config = dict(
    d_expert=128,
    balance_loss=0.0058,
    vocab_size=8192,
    tie_embeddings=False,
    lr=0.00542,
    grad_clip=1.0,
)
Below are experts of layer 7 (counted from 0) of a mixture-of-experts language model. Rows are named router (the router's row for the expert), down (a neuron's output weights, with its number) and show model dimensions 128-191. Each number is 128 + 24 x the weight over its row's rms, rounded and kept within 0 to 255.
After each expert's rows: "comes before" lists some tokens at least twice as common just after its tokens as in all text. This comes from a sample of Wikipedia text that the model never trained on. Tokens count by the router's weight.

# expert 22
router [140 180 102 161 106 140 112 137 109 138 124 132 113 175 118 119 147 128 106 117 157 122 115 170 144 105 160 125 111 150 123 168 151 121 185 152 118 132  90 159 121 104 105 113 133 110 104 104 104 156 130 115 172 120 138 149 146 109 127 146 137 132 134 120]
down0 [163 138 116  94 136 111  81 128 129 168 110 162  96 135 114 124 118 186 184  87 146 128 101 141 133 151 131 171 127 123 107 124 127 116 113 146 119 147 133 153  98 167 111  95 103 122 142 128 138 103 133 169 133 104 104 109 141 117 140 111  89 141 137 162]
down1 [134  97 124 140 152 148 111 157 119 109 130 116 171 161 141 109 135 121 119 106 167  94 134  94 129 125 132 166 136  53 129 129 128 164 120 139 140 130 112 142 129 114 123  70 133 100 137 147 149 122 117 108 170 140 141 124 161 148 147  87 110  99 122 135]
down2 [148 106 120 165 110 135  97 126 118 101 117 130  91 119 148 175 137 111  70 144 141 124  85 126 122 170 118 107 133 113 123 168 114 126 116  95 124 161  99 114 122 140 159 148 117 156 148 104 124 191  97 101 130 139 121  93 164  96 112 124 165 149 137 109]
down3 [101 132 135 116 128 105 107 139 118 134 138 110 124 120 160 124 109 129 125 111 102 105  90 112  96 133 126 144 125  71 106 111 143 146 130 122 114 155 114 159 114  83 135  96  96 123 154 143 134 103 144 121 149  71 109 121  94 117  89 149  79 124 119 135]
down4 [109 155  98  98 164 161 148 122 145 106 134 136 132 151 121 161 123 122 162  97 117 169 112 131  85  92 136 114 137 126 175 114 163 118 166 168 141 166 130 198 145 124 139 140  52 125 130 121 112 118 113 130 126 149 167 144 114  97 115  84 134 133 125 117]
down5 [139  99 162 144 153 138 139 189 111 105 162 107 122 131 101 148 139 124 153 118 172 153 129 133 115 149  97 110 165 143  92 142  99 122 111 144 130 126 140 107 115 106 132 137 106 156  68 133 112 152 124 110 126 144 202 126 144 121 128 144 115 139 167 124]
down6 [150 132  90  95 134 175 160 100 117 123 119 134 143 120 105 159 196 111 116 158 110 137 152 139 127 159 149 107 141 118 175 188 149 109 111 124 151 145 108 104  64 134 124 105 137 146 115  89 141 152 134 166  82 157 101 123 149  93 112 140 109 132 140 121]
down7 [155 126 141 116 148  68 106  94 118 119 159 125 121 124 152 112 122 121 146 147 119 128  97 156 135 117 115  95 155 113 114 119 118 111 147 137 131  96 138 143 124 121  81 112 136 102 149 121 143 119 115 144 130 152 102 158 132 122 117 114 158 118 129 127]
comes before: "|", "-", "  ", " -", " \"", " 1"

# expert 10
router [133 139 134 171  96 104 145 110 122  80 135 161  99 122 135  97 103 112 128 118 141 173  81 162  90 107 145 154 108 171  91 138 112 147 134 152  92 133 146  70 122 177 142 128 114 148  97 144 146 118 129 145 116 112 154 123 130 102 114 124 142 136 187 127]
down0 [170 118 154 159 104 115  64  64 108 150 123 126 117 114 147 119 137 102 139 156 130 134 165 102 106 142 100 161 110 152 106 130 168 113 140 143 134 112 184 127 129 177 126 137  67 135 130 115  92 174 108  98 133 149 146 154 114 142 150 138 122 150 122 156]
down1 [123 137  86 115 111 113 165  69 143 129 135 121 125 121 112 163  96 106 105 144  94 131 131 117 106  95 162 156 126 111  95 156 144 102 108 132 122 138 153  96 148 110 138 121 102 155 111  90  91 112 120 149 107 104 123 111 134 145 127 167 134 152 136 146]
down2 [146 132 105 134 124 128 133 164 148  90 127 116 155 142 102 106 117 125 130 180 101 107 142 144 114 122 111 104 135 104 178 172 132 139 111 106 162 152 153 151 127 134 121 143 127 106 159 127 139 167 196 114 148 155 124 124 112 128 155 134 138 151  97 117]
down3 [124 138 118 117 133 171 116 100  80 129 127 126 112 181 133 104 110 137 156 117 151 110 194  96 127 118 124 138 143 121 132 150 134 107 140 148 139 140 129 131 151 120 102  99 111 113 139 118 127 116 115 177 151 111 145 120 115 146  91  93 143 111 160 151]
down4 [165 133 128 143 139 124 129 149 141 137 149 130 122 144 145 138 125 166 155 104 133 133  90 143 134 184  72  84 131 126 125 121  67 178 146  86 105 108 131 153 138 122 102 126 133 128 145 150  78 150 103 152 118 116 117 157 147 121 134 130 143 133 136 117]
down5 [128 124  89  97 137  82 140 146 146 107 165 123 129 119 118 157  95 139 151  88 119 129 132 113 104 117 131 144 144 138  83 127 138  98  96 133 115 124 135  89 158 147 113 127  83 137 119 123 108  55 151 155 163 155 122 137 169 134 135 144  81 147 121 154]
down6 [131 138 160 168 118 128  81 178 137 153 112 159 125 123 130 147 116 142  67 124 115 145 126 111 114 129  99 125 153 102 105 135 164 102 159 181 146 143 129  93 138 133 124  76 123 122 103 108 126 133 129 173 106 160 142 130 118 157 101 140 160  98 124 137]
down7 [154 106  96 154  89 151  70 160  96 109 128 116 154 137 113 104 151 117 155 138 142 124  98 136 107 124 142 159 128 103  76  81  94 120 128 153 188 109 128 138 135 104 104 144 174 111 141 109 145 110 121 153  98 142  80 145 119 129 139 104 111 121 158 123]
comes before: "=", "\n\n", " The", "The", "\n", " In"

# expert 21
router [119 113 121 143  93  88 118 119 140 140  94 136  52 130 137 110  96 124  97 140 133 109 137 140 130 126  99 145  97 110 122 118 126 103 158 153  61 128  83 111 133 120 117  91 139 135 111 153 146 139  98 146 121 128 150 125 114 113 106 135 138 119 125 108]
down0 [118 133 145 171 139  98 112 166 127 117  81 162 128 121 147 163 157 152 163 108  81 145 105 143 123  86 122 101 154 180 133 145 181 177 168  90 114 144 139 114  99 133 108 119 139  96 193 123 145 101 127 151 132 122 156 130 136 123 124 129  92 110 130 149]
down1 [107 103 131 118 106 135 106 138 173  99 126 121 140 134 135 102 153 119 134 159 167 109 118  81  77 139 166 123 116 139 135 162 146 137 140  96 119 117 142 153 122 150 108 125 116 149 152 135 138 120 122 153 167 135 137 148 161 145 129 131 144 168 113 137]
down2 [149 131 128 145 151 142 134 122 141 142 165 154 132 143 161 138 131 144 160 126 102  99 146 135 157 102 104 149  67 120 116 155 169  65 119 159 147 107 112 120 101 140 168 171 171 126 129 144 157 133  84 142 135 157  85 116 161 123 128  95 145 119 125 125]
down3 [102  98 137  97  86 109 116 112 134 188 136 123 117 109 116 161 132 111 129 128 144 119 139 126 115 151 173 123 159 136 148 116 101 132 154 143 123 103 107 138 130 172 116  99 112 111 119 133 136 151 136 111 180 108 136 102 113 140 176 106 169 124 122 130]
down4 [195 122 146 107 117 105 172 125 104 101 116 120 117 118 114 121  88 119 128 107 116 132 146 140  61 136 109 160 150 134 134 151 108 143 151  84 162 130 151 101 174 129 146 159 158 130 173 133 136 102 118  84 146 170 168 144 101 120 148 113 146 149 189 103]
down5 [132 147 147 148 125 185 102 144 167 160 125 138 149 169 112 183 159 112 131 159 121 131  87 130 148 133 141 127 108 138 145 149 119 144 111 161 146 100 128 133 101 140 132  98 123  80 117 140 153 107 105 127 141  95 121 187 115  88 134 127 111 139 141 122]
down6 [162 174 139 160 130 104 124 161 154 135 150  97 140 125  99 144 142 112 129 135 188 106 154 130 105 132 104 143 112 129 152 145 106 116  97 139 138 140 149 144  85 134 121 161 149  77 144 127  85 174 108 129 125  90 132 115 144  89 113 114 139 128 117 102]
down7 [142  97 146 130 144 133 113 124 125 140 159 134 110 139 122 166 131 170 131 129  96 120 119  89 135 102 115 122 149 149 112 119 145 143 139 138 172 119 129 107 123 143 121 112 115  79 126 137 129 126 149  96 131 147 127 135 153 118 160 118 141 138 105 116]
comes before: ",", ".", " of", " in", " and", " to"

# expert 9
router [109 135 104 144 142 160 119  85 131 139 104 131 119 117 132 120 158 125  87  97 122 150 106 176 143 116 112 119 107 113 128 155  97 105 142 122  89  98  80 126 136 131 125 138 162 128  87 164 143 140 166 122 152 114 143 154 110 157  91 126 111 123 133 136]
down0 [129 123 137 181 127 116 140 101 118 107 160 136 151  98 140 135 117 119 156 146 169  90 148 115 171 158 111 115 164 123 151  92 154 154 151 127 124 159 138 131 150 111 153 125 140 151 161 125 114 131  65 149  86  85 111 110 116 130  84 101 120  98 110 163]
down1 [109 146 127 112 164 109  77  89 123 139  99 144 110 131 112 135 108 156 192 163  97 112 116 128 156 148 144 113  95 141  94  98 129  90 145 129 146 135 166 112 167 129 145 165 133 136 172  97 116 193 102 150 144 128 115 142 111 135 118 123 138  77  95 141]
down2 [ 88 106 124 125 155 111 126 122 121 148 118 101 148  98 136 149 129 103 109 110 134  86 176 164 136 140  94 136 133 140 201 134 129 155 131 191  90 149 140 136 139 157 129 136  91 141 126 116 114 114 144 117 119 127  80 117 134 111 130 118 150 133 157 148]
down3 [ 48 136 144 128  72 132 108 157 115 174 132  99 110 121 155 150  97 141 152 110 118 127 127 148  84 138 136 102 148 128  90 125 118 112 107 134 111 101 151 128 113  98 144  83 106  90 109 116 138 152 145 102 107 139 141  72 145 138 121 186 167 115 163 126]
down4 [115 105 144 115  87 105  98  99 115 117 128 142 152 136 107 116 164 120  77 144 130 100 145 111  55 154 146 124 158 101 113 106 129 113 163  73 131 149 159 122 128 170 140 118 164 134 165 129 135 130 124 158 152 115 140 132 121  83 131 122 129 130 120 170]
down5 [113 143 129 117 106 144 121 127 174 134 107 115 132 153 128 135 144 130 116 112 150 137 144 131 162 114 142  91 149 153 144 103 122 178 125 137  77 159 125 121 143  91 134 144 158  91 146  96 106 128 137 136 147 146 137 108 137 106 176 131 130 161  98 111]
down6 [131 125 124 119 137 100  97 163  95 126  91 157 104 141 118 153 105 133 133 127 149 162  95 154 146 110 112 148  96 130 146 136 125 116 130 135 133 152 107 135 130 128 126 138 101  85 159 153 102 136 135  91 155 125 161 169 142 148 120 126 127 112 140 161]
down7 [160 133 103  93 120 110 119 139 101 135 120 119 128 139 156 152 133 132 145 153 142 112 104 167 124 111 146 107 157 140 156 116 135  86  97  88 137 128  81 132 130 121 115 183 113 144 158 147 135 100 117 118 147 124 155  88 126 117 139 126 108 149  66  99]
comes before: " |", "–", ".", ",", ")", ";"

# expert 20
router [134 139 145 170 125 146 117 148  97  83 121 118  87 149 135 122 106  96 122 109 212 140 118 137 120 102 102 168 137 136 137 137  74 148 103 141 122 106 115 101 121 148 143  89 164 123 131 127 168 147 147 169 141 136 167 198  72 138 166 105 119 108 113 137]
down0 [121 171 129 164 130  91 130 166 106 113 164 124 134 106 161 165 149 114 151 121 109 137 136 150 121 121 128 129 162 137 126 141 142  62  93 141 123 107 148 157 155 117  98 140 151 142  98 123 137 146  89  82 110  84 153 166  98 146 128  96 105 131 133 111]
down1 [102 136 120  91  85 157 120 113 131  83  74 154  87 157 114  96 136 120 178 132 153 137  96 128 112 131 130 149 163 117 134 134 117 153 107 100 125 129 141 121 122 108 200 154 141 102  75 128 115 127 155 105 180  64 133 123 160  97 117 149 155 124 141 149]
down2 [152  87 124 116 112 126 138 161 134 121  87 117 144 154  93 109 140 160 100 159 145 172 114 175 129 148 117  91 160  95 154 136 144 154 191 166 126 142 143 144 126 119 154 137 120 112 134 180 161 119 167 115  93 126 104 146  94 129 144 113 163 131 114  88]
down3 [ 98  90 152 132  78 113  91 117 112 166  93 116 146 123 146 171  91 135 132  83 189 145 114 158 102 129 150 144 102 175 134  82 122 103 107 129 112 140 132 179 186 124  87 148 154 107 135 178 134 110 184 121 173 107 146 131 157 116 180  78 152 143  88 105]
down4 [129 123 151 120 138 110 125 103 104 121  66 114 174 170 145 146  98 106 115 129 141 122 144 117 129 122  97 142 108 137  80 112 113 150 140  92 122 112 131 143 163 102  83 141  82 135  92 124 121 100 133 117 106 106 120 164  98 110  80 188 134 110 103 119]
down5 [ 96 142 116  81  74 129 120 146 154 117 163 148 103 118 134 147 131 116 140  95 163 145 106  97  96 116  96 151 111  81 155 126 108 148 100 177 123 120 143 145 130 112 122 126 124 131 101 139 106 133 120 151  95 115 117 126 164  73 123 135 136 139 142 102]
down6 [118  82 136 127 120 101  71 179 113 152  88 126 113  98 128 122 120 126  85  93 181 108 154 162 101 107 110 121 111 120  90  96 128 128 115 140 142 180 131 124 116 165 123 144 128  92  81  89 153 108 143  87 132  96 151  97 112 122 138 143 130 103 107 156]
down7 [125 111 104 112 167 112 156  94 114 108 137 112 133  76 117 153 131  84 135 108 130 157 138 129 122 146 153 114 127 128 147 139 144 140 110 132 144 129 114 101 124  98  98 122 107  87 138 114 118 135 144 105 123 135  80 127 113 121 164 147 131 121 124 155]
comes before: " to", " in", " by", "ed", "s", " of"

# expert 8
router [ 97  96 111 150  81 142  89 103 140  99 126 154  97 166 128 107 102 122  99  92 146 100  98 170 131 134 118 136 122 103 118 105 133 151 149 104 124 125 106  75  88 122 170 105 152 106  97 147 101 120 100 125 153 142 119 143 137  85 105 101 155  62 110 152]
down0 [147 139 188 149 141 137 120 112 104 136 111 189  89 142 180 129 124 114 145 112 125 157 146 102 111  99 126 125 116 132 133 159  91 113 135 119 161 124 151  89 146 126 146  81  77 133 148 157 168 143 145 112 131 121 150 129 161 148 159 117 140  99 106 102]
down1 [101 162 139 128  81 150 144 120  88 114 157  94 153 157  91 110 131 125 125 150 149  85 163 145 124 162 108 135 127 129 124 138 148 146 157 157 168 154 125 137  86  94 153 132  99 172 160  84 103 152 129 120 117 142 114 171 128 119 149 113 142 139 136 103]
down2 [106 152 108 174 117 129  84 103 113 153 140 129 115 147  95 132 130 131 139 132  96 136 124 139 135 113 118  79 122 104 120 122 172  98 145 152 137 134 150 151  96 118  81  87 120 129 127 116 147 119 164 119 123 146 103 183 105  92  93 139 123 110 137 178]
down3 [111 128 153  93 145  97 141 145 119 119 133 156 124 145 130 110 148 147 203 107 164 101  99 151 159 144 133 120  85 151 119 140 163 120 149 133  99 158 121 114 107  60 143 132  93 102  96 149 121 107 132 145 135  91 117  94  71 148 124 112 148 123 149 130]
down4 [145 128 130 169 127 106 134 127 116  89 110 132 136 155 137 117 141 119 158 129 113 141 111 137 139 110  93 140 106 127 154 148  98 135 134 119 117 113 133 146 167 113 155 139 151  97 135 121  94 134  97 107 115 111 146 143 147 112 151 151 116 118 128 156]
down5 [ 96  96  94 124 115 142  88 142 161 157 124 138 119 124 168 127 107 109 103 129 132 123 106 112 118 110 154 105 131  89 145 132 173 102 135 105 116 127 118 114 142 136 133 122 134 127 138 159 143  87 158 160 164  92 129  84 146 162 161 102 128 147 114  72]
down6 [ 90 139 129 125 159 112 106 154 117 155 134 159 142 139 140 165 128 160 121 104 109 151 161 126 107 142 111 169 144 123 128 126 175 131 142  99  99 104 122 133 116 127 167 137 113 148 145 131 134 130 128 158 116 100 124 128 121  76  71 120  57 121 118 146]
down7 [130  96 182  88 112 113  86 135 104 135 128 117 148 142 150 120 109  91 166 108 122 142 116 154 101 157 149 124 121 121 158 120 100 120 179  98 132 119 152 151 106  97 111 177 135 143  88  93 104 114 156 148 174 142 160 117 117 122  99  94 100 128 104 132]
comes before: "\n", "|", "  ", " 0", " |", " 1"

# expert 0
router [ 96 120 138 120 125  99 113 106 122 110 112 139  94 141 133  87 133 130 124 126 154 150 126 180 124 149 139 130 111 117 129 124 111 141 140 128  95  95 126  78 137 125 115  74 176  99 116 177  92 146 157 116 164 119 177 159 173 119 158  87 122 138 120  99]
down0 [166 129  80 155  80 146 151 125 135 111 119  99  77 121 133 105 155 145 120 116 122 134 125 116 112  91 153 145 106 141  92 159 134 158 140 139 137 150 139 116 151 116 131 128 110  88 160 156 113 136 109 130 162 120 110 114 167 138 130 111 140 118 187 120]
down1 [175 139 145 106 157 141 115 124 111 128 113 124 113 156  81 129 155 122 119 118 120 108 106 134 142 191 152 122 147 190 104 141 120  92 164 122 139 146 139 141 161 118 144 132 170 107 118 125 118 161 127 190 100 122  78 145 103 140 104 129 127 106 143 159]
down2 [171 136 104 117 154  92 135 146 135 101  93 173 110 121 112 136 140 105 141  87 149 132  95 138 113  97 115 123 117 131 132 136 124 119 150 139 110 144 139 135 138 108 157 185 129  91 176 169 135 160 130 118 111 140 159 144 161 114  95  97 116 142 128 106]
down3 [117 165 128 114  83  81 125 119 144 158  88 114 127 140 152 149 158 161 160 114  73 144 130 110 129 112 108 148 128 118 102 106 101  94 129 107 126 117 117 150 167 148 126  80 118 134 101 124 113 163 103 142 127 140 109 171 117 131 115 152 155 136  86  89]
down4 [115 107 115 110 100 123 158 144 114 145 107  98 146 122 156  98 144 147 144 115 109 138 134 136  99 152 133 129 165  95 110 102 136 115 123 134 141 150 120 145 144 121 115 157 127 114 100  86 107 112 148 125 197 171 124 116 123 134 170 131 129 142 173  95]
down5 [106 100 112 103 138 117 127 100 125 132 141 165 144 151 154 122 159 117 108 146 164 138 153 113 181 116 136 129  91 135 121 127 111 118 126 159 127 102 129 110 158 141 149 131 114 113 127 115 146 127 142 116 124 132 157 125  77 118 166 138 128  96 113 183]
down6 [126 120 101 139 202 139 135 114 132 130 133  91 161 110 144 139 144 125 123 136 127 127 168 121 140  75  99 120 155 120 167 121 130 180 118 111  90 105 150 115  91 109 149 106 106 129 133 129 123 125 131 108 143 134 140 158 120 131 143  80 147 176 122  77]
down7 [126 121 118 115 139 164 122 136 142 133  67 119 110 152 152 137 110  77  90 119  80 143 130 103 169 135 111 134 155 124 153 135 157 129 125 141 148 131 117 131 146 137 144 153 100 148 140 158 119 169 151 141 130 130 157 115 123 125 155 123 170 114  90  88]
comes before: " |", "|", "\n", "  ", "-", " 1"

# expert 17
router [125 103 148 137  91 126 100 129 116 137  85 134 101 128 145  94 139  98 145 145 115 141 111 156 151 123 162 141 110 152 130 100  70 129 157  75 108  97 125 132 147 113  97 117 144  73 118 170 121 142 138 151 143 127 162 158 118 127 104 120 122 117 147  89]
down0 [144 121 130 109 177 185 105 157 145 106 145 156 114 126 140 112 156 135 131  95 175 141 154 112 135 137 150 119  93 117 137 131 120 145 108 184 151 107 115 142 134 109 156 115 125 125 120 122 112 115 141 134 107 101 164 172 120 110 139  99 102 101 141 109]
down1 [180 100 130  86 119 109 150 130 100 113 136 119 106 116 134 114 101 164 100 126 133 155 162 180 140 143 120 119 108  93 102  95 156  62 100 146  84 153 128 140 129 122 141 115 128 125 131  91 156 132 131 129 105 119 153 115 102 103 116 152 152 116 115  98]
down2 [122 141 134  64  78 115 133 126 120  99 151 113 148 114 157 119 108 163 119 107 104 150 136  84 118  97 174 128 140 153 136  87 111 126 132 104 183 133 115 123 166  91 160 144 113 115 123 178 139 133 158 152 155 137 111 141 131 136 148 108  99 118 123 100]
down3 [115 128  90  82 171 116 148 141 147 118 186 151 135 129  78 127 161 114 143 145  95 174 150 120 130 150 144 133 110 163 162 149 149 139 120 147 101 114 128 124 128 152 134 120  98 106 127 108 116  90 136 102 131 104 119 114 138 151 119 185 171  90 120 125]
down4 [152  56  81 111 126 105 179  86  93 139  74 151 132 130 126 135 146 140 135 116 150 142 143 106 117 145 136 118 163 116  77  83 156 147 109  79 111 121 102 172 127  68 185 144 112 103 112 123 143 134 141  99 118 157 120 154 115 123 120 135 174 113 143  92]
down5 [165 108  94 175 129  75 127 178 131 163 126 133 110 118 126 118 120 144 115 143 124  96 116 154 156 117 149 117 103 112 119 107 103 120  99 165 115 113  94 160 138 182 153 135 108 170  86 183 110 134 119  56 123 100 149 118  96 153 108 117 107 146 130 150]
down6 [128 117 112 124 168 121 147 139 101 105 118  91 163 138 100 125 144 121 121  87 144 102 139 135 140  98 131 143 143 170 117 116  85 146 134 132 118 135 101 159 131 168 130 148  76 142 102  67 156 162 101 129 145 155  95  89  87 111  99 157 146 151 121 163]
down7 [145 160  76 108 104 103 116 196 116  95 138 168 108 167 144 124 164 136 123 118  81 118 143  98 152 131 151 135  93 147 115 112 116 136 108 140 144 188 134 148 146 151 140 156  95 114 116  98 136 127 128 113 136 152 131 131 120 108 130 107 159 143 132 133]
comes before: ",", " |", " (", "'", " =", ";"

# expert 12
router [114  95 144 150 117 109  99 114 128  99 151 150  75 147 155 112 129 109 108 132 168 100 113 179 193 152 148 152 111 146  93  85  96 162 121 102 137 105 120 107 160 132 122  91 176 125 126 134 123 170 124 179 139 137 134 134  98 137 119 185 120 102 133 145]
down0 [121  64 139 126 112 108 100 146 115  80 126 167  89 152 141  88 125 106 126  90  96 124 182 139 130 127 136 142 155 113 126 108 151 151 118 149 144 181  86  95 127  91 130 149 116 114 124 135 159 112 170 147 124 125 153 158  82 106 142 130  97 130 128 126]
down1 [147 154 112 123 109 108 101 121 144 134 150 108 103  78 170 147 145 117 132  93  97  91 162 104 127 181 129  85 115 133 114 142 165  98  89 130 163 163 127 114  99 137  89 160 116 142 137 109 138 117  94 144 116 119 112 154 136 126 124 122 144 131 161 154]
down2 [104 133 146 113 147 157  97 157 112  71 129 127 100  83  97 119 149 140 101 118 151 126 189 153 143 155 127 148 119  80 140  90 141 132  91 147 128 116 118 133  93 113 136 117 117 139  77 135 158 133 181  94 129 125 129 123 160 126 172 152 127  98 148 110]
down3 [ 87 129 136 116 122 163 146 116  92 199 102 112 119 150 120 120 124 101 116 161 151 118 135 162 112 143 150 136 157 104 179 146  97 124 141  99 153 124 184 100 166 106 126 112 133 122  87 158  87 143 124 105 106 161 196  85 121 121 146 156 130 108 141  92]
down4 [ 97 158 120 118  78 151  95 125 114 140 131 140 108 134 144 142 134 102 149 141 102 147  62 140 177 123 127 162 111 153 134 122 162 129 135 137 187 138 130 162  97 118 150 107 166 122 149  87 102 139 141 112 127 108 129 129 117 132  84 101 174 151 107  71]
down5 [112 169 126  84 118  85 139 128 114 138 151 109 102 122 113 128 131  87 136 147 129 119 132 171 148 119 110 112 147 135 136  90 114 129 131 140 123 113 146 136 141 122 119 106 136 111 107 123 124 126 115 143  74 147 115 160 108 126 117 114 115  86 152  98]
down6 [143 161  97 100  97 125 156 144 152 107 103 140  91 156 146 113  86 125 153 178 129 144 123 103  88 126 107 152 129 131  80  98  99 171 113 133 186 114 152 110 149  99 160 125 115 117 108  96 136 136 139 171  95 141 146 128 147 107 150 175 154  88 115 135]
down7 [177 106 112 122 157 126 127 155 117  74 126 124 149 112 128 143 135 138 113 101  70 134 152 110 105  78  99 152 112  99 108  88  95 129 115  87 140 163 140 113 122 118 130 151 148 135  98  85 120 159  79 110 139 137 125 127 132 142 120  98 137 140 149 163]
comes before: " |", ")", " (", ";", "%", "″"

# expert 18
router [138 123 133 182  96 110 122 120 159 136 148 137 113 141 105 115  79 158  98  87 155 136  81 121 120 101 157 158 106 130 108  92 105 177 157 148 104 137 145 142  94 119 129 112 156 110 130 119 125 182  85 115 146 102 131 147 146 110 135 146 130 127 140  84]
down0 [152  86 118  72 119 127 133 123 139 119  76 118  97 112 159 118 131 147  91 130 106 103 123 132 114 104 145 147 107 131  90  89 104 124 122 137  84  97 100 107 160 168 117 133 125 125 134 128 103 190  99 141 146 139 124 141  75 147 119 149 108 127 142 158]
down1 [113 141 122  87 115 138 168 120 122  83 136 128 118 136 114  94 156 115 153 131 125 161  76 142 157 106 139 110  96 171 134 112 195 114 117 107 180 144 126 164  91 135 114 147 124 158 126  91 120 139 112 104 137 116 106  98 159 148 169 181 131 112 102 138]
down2 [ 82 140 176 149 120 147  86 139 150 122 152 115 128  81 135 161  99 152 136 119 130 141 123 143  83 146 169 108 145 137 146 153 103 121 125 133 120 157 127 148 147 137  93 138 155 147 148 112 101 188 124 123  74 127 114 156  88 138 134 124 155 125 130 170]
down3 [ 88 158 118  98 109 145 137 143 153 131 146 141 121 119  93 116 138 113 112  60 152 128 147 172 163 130  94 134 132 109 173 142  94 135  77 153 158 123 153 158 146 113 160  86 159 123 144 130 131 115  82  81 103 135 115 119 106 178 106 129 111 141 188  99]
down4 [152 113 146 123 144 135 140 116 127 112 136  98 168 100 126 144 185 140 174 134 130 131 153 142 135 104  98  87 137 113  98 151  77 139  92 116 149 139 153 160 113 121 134 163 158 119 114 127 138 152 148 124 150 147 137 117 132 123 120 132 104 128 143  77]
down5 [136 117 140 156 133 134  75 128 124 175 103 116 115 157 166 181 128 156 144 118 118 138 139 123 138 121  92 117 120  99 108 139 118 170 125 143  98 126 119  81 116 169 144 107 106 146 163 122 114 140 109 155 133 119 110 119 133 113 120 145  85  98 151  98]
down6 [117 147  96 150 128 147 131 125 120 134 149 136 150 150 117  91  95 115 107 126 121 135 173 139 161 123 115 115 115 138 139 147 144 103 136 133 189 137 144 132 165 140 109 150 118 120 146  93 102 152 140 157  96 135 165 150  73 143  84 152 114 113 164 107]
down7 [161  90 116 120 153 107 141 131  95 162  98 135 116 152  77 143 120 156 114 173 153 115 152 114 163 104 131 115 111  98 163 134 112 130 188 103 127 112 170 125  99 115 137 136 196 110 160  79 113 114 109 167 127 124 161 126 125 103 125 130 142 154 114 142]
comes before: " the", " a", " his", " their", " an", " its"

# expert 15
router [140 123 102 146 106  80 116 122 132 139 126 121 104 197 126 129 157 111 106 128 146 114 123 175 111 143 125 159 135 143 138  99 107 124 134  98  84 101 113 126 139 154 144 134 125  88 113 128 137 139  97 135 185 118 163 144 119 126 141 112  83 152 140  61]
down0 [118 132 111  76 153 104  86 165 136 145 124 121 181 161 113 170 128 155 139 118 117 119 164 112 182 131  82 118 163 139 130 140  95 150 141 152 116  98 137 126 114 161 134 106 128 160 129 131 124 126 123 141 126 145 134 121 109 179 168 136 131 127 123 127]
down1 [134 106 100 103 117 125 139 116 121 129 106 155 115 136 119 107  60 175 132 166  86 131 135 142 135 133 125 133 131 102 139 140 111 125  84 129 117 113 132 119 125 119 149  85 101  82 140 101 135 183 146 132  88 108 113 118 131 122 139 157 131  85 133 136]
down2 [149 146 135 112 128 147  89 153 134 114  88 165 133 135 117 124 157 101 106 110 115 162 158 127 122 149 163  92 118 131  91 109 113  95 155  70 107 110 131  87 126 115 129  96  95  97 104 146 121 155 117 157 105 139 173 128 123 103 125 129 198 139 103 122]
down3 [157  99 129 153 107 148  98 128 128 166 121 117 129  83 103 117 119 143  81  79 119 133 126 136 109 150 162 125 120 144 150 104 135 168 111 144 147  98 129 102 145 136 156 109 176 129 152 118 138 109 125 102 139 110 136 118 140 139 152 173 127 106 148  94]
down4 [128  92  93 132  92 144 124 184 113 110 129 122 115 146 139 137  98  82 142 100 125 123 129 127 138 112 126 102 120 120 191  81 139 146 115 144 138  82 108 118 131 132 142 120 135 123 126  82  90 146  85 126 120  95 106 120 179 162 118 150 105 140 135 125]
down5 [163 171 130 104 167  85 145 163 113 149 102 120 156 132 118 150 129 148 110 112 102 114 123 137 112 100  94 154 148 119 124 137 150 101 123 132 162 127 141 131 105 105 159 142 136 127 128 171 101 128 116 153  87 141 112 147 122 131  76 122 155  79 149 103]
down6 [149 130  82 137 116 114  92 154 120 138 140 122 153 139 130 136  92 143 138 117 118 135  92 137 161 168 140 151 125 134 128 133 131 160 114 104 124 161 109 124 142 179 111  67 127  78 144 139 153 126 168  96 136  89 163 171 133 150 151 119  95 145 110 112]
down7 [ 90 128  78 122 125  94 129 107 133 102 143 130 108 108  90 122 161 113 139 103 120 158 139 118 157 143 114 123 132 161 105 126 131 107 114 113 164 139 134 143 123 129  97 108 131 151 143 164 154  77 105 122 162 159 118  95 175 132 146 122 190 123 134 105]
comes before: ":", "-", "=", "ed", " by", " /"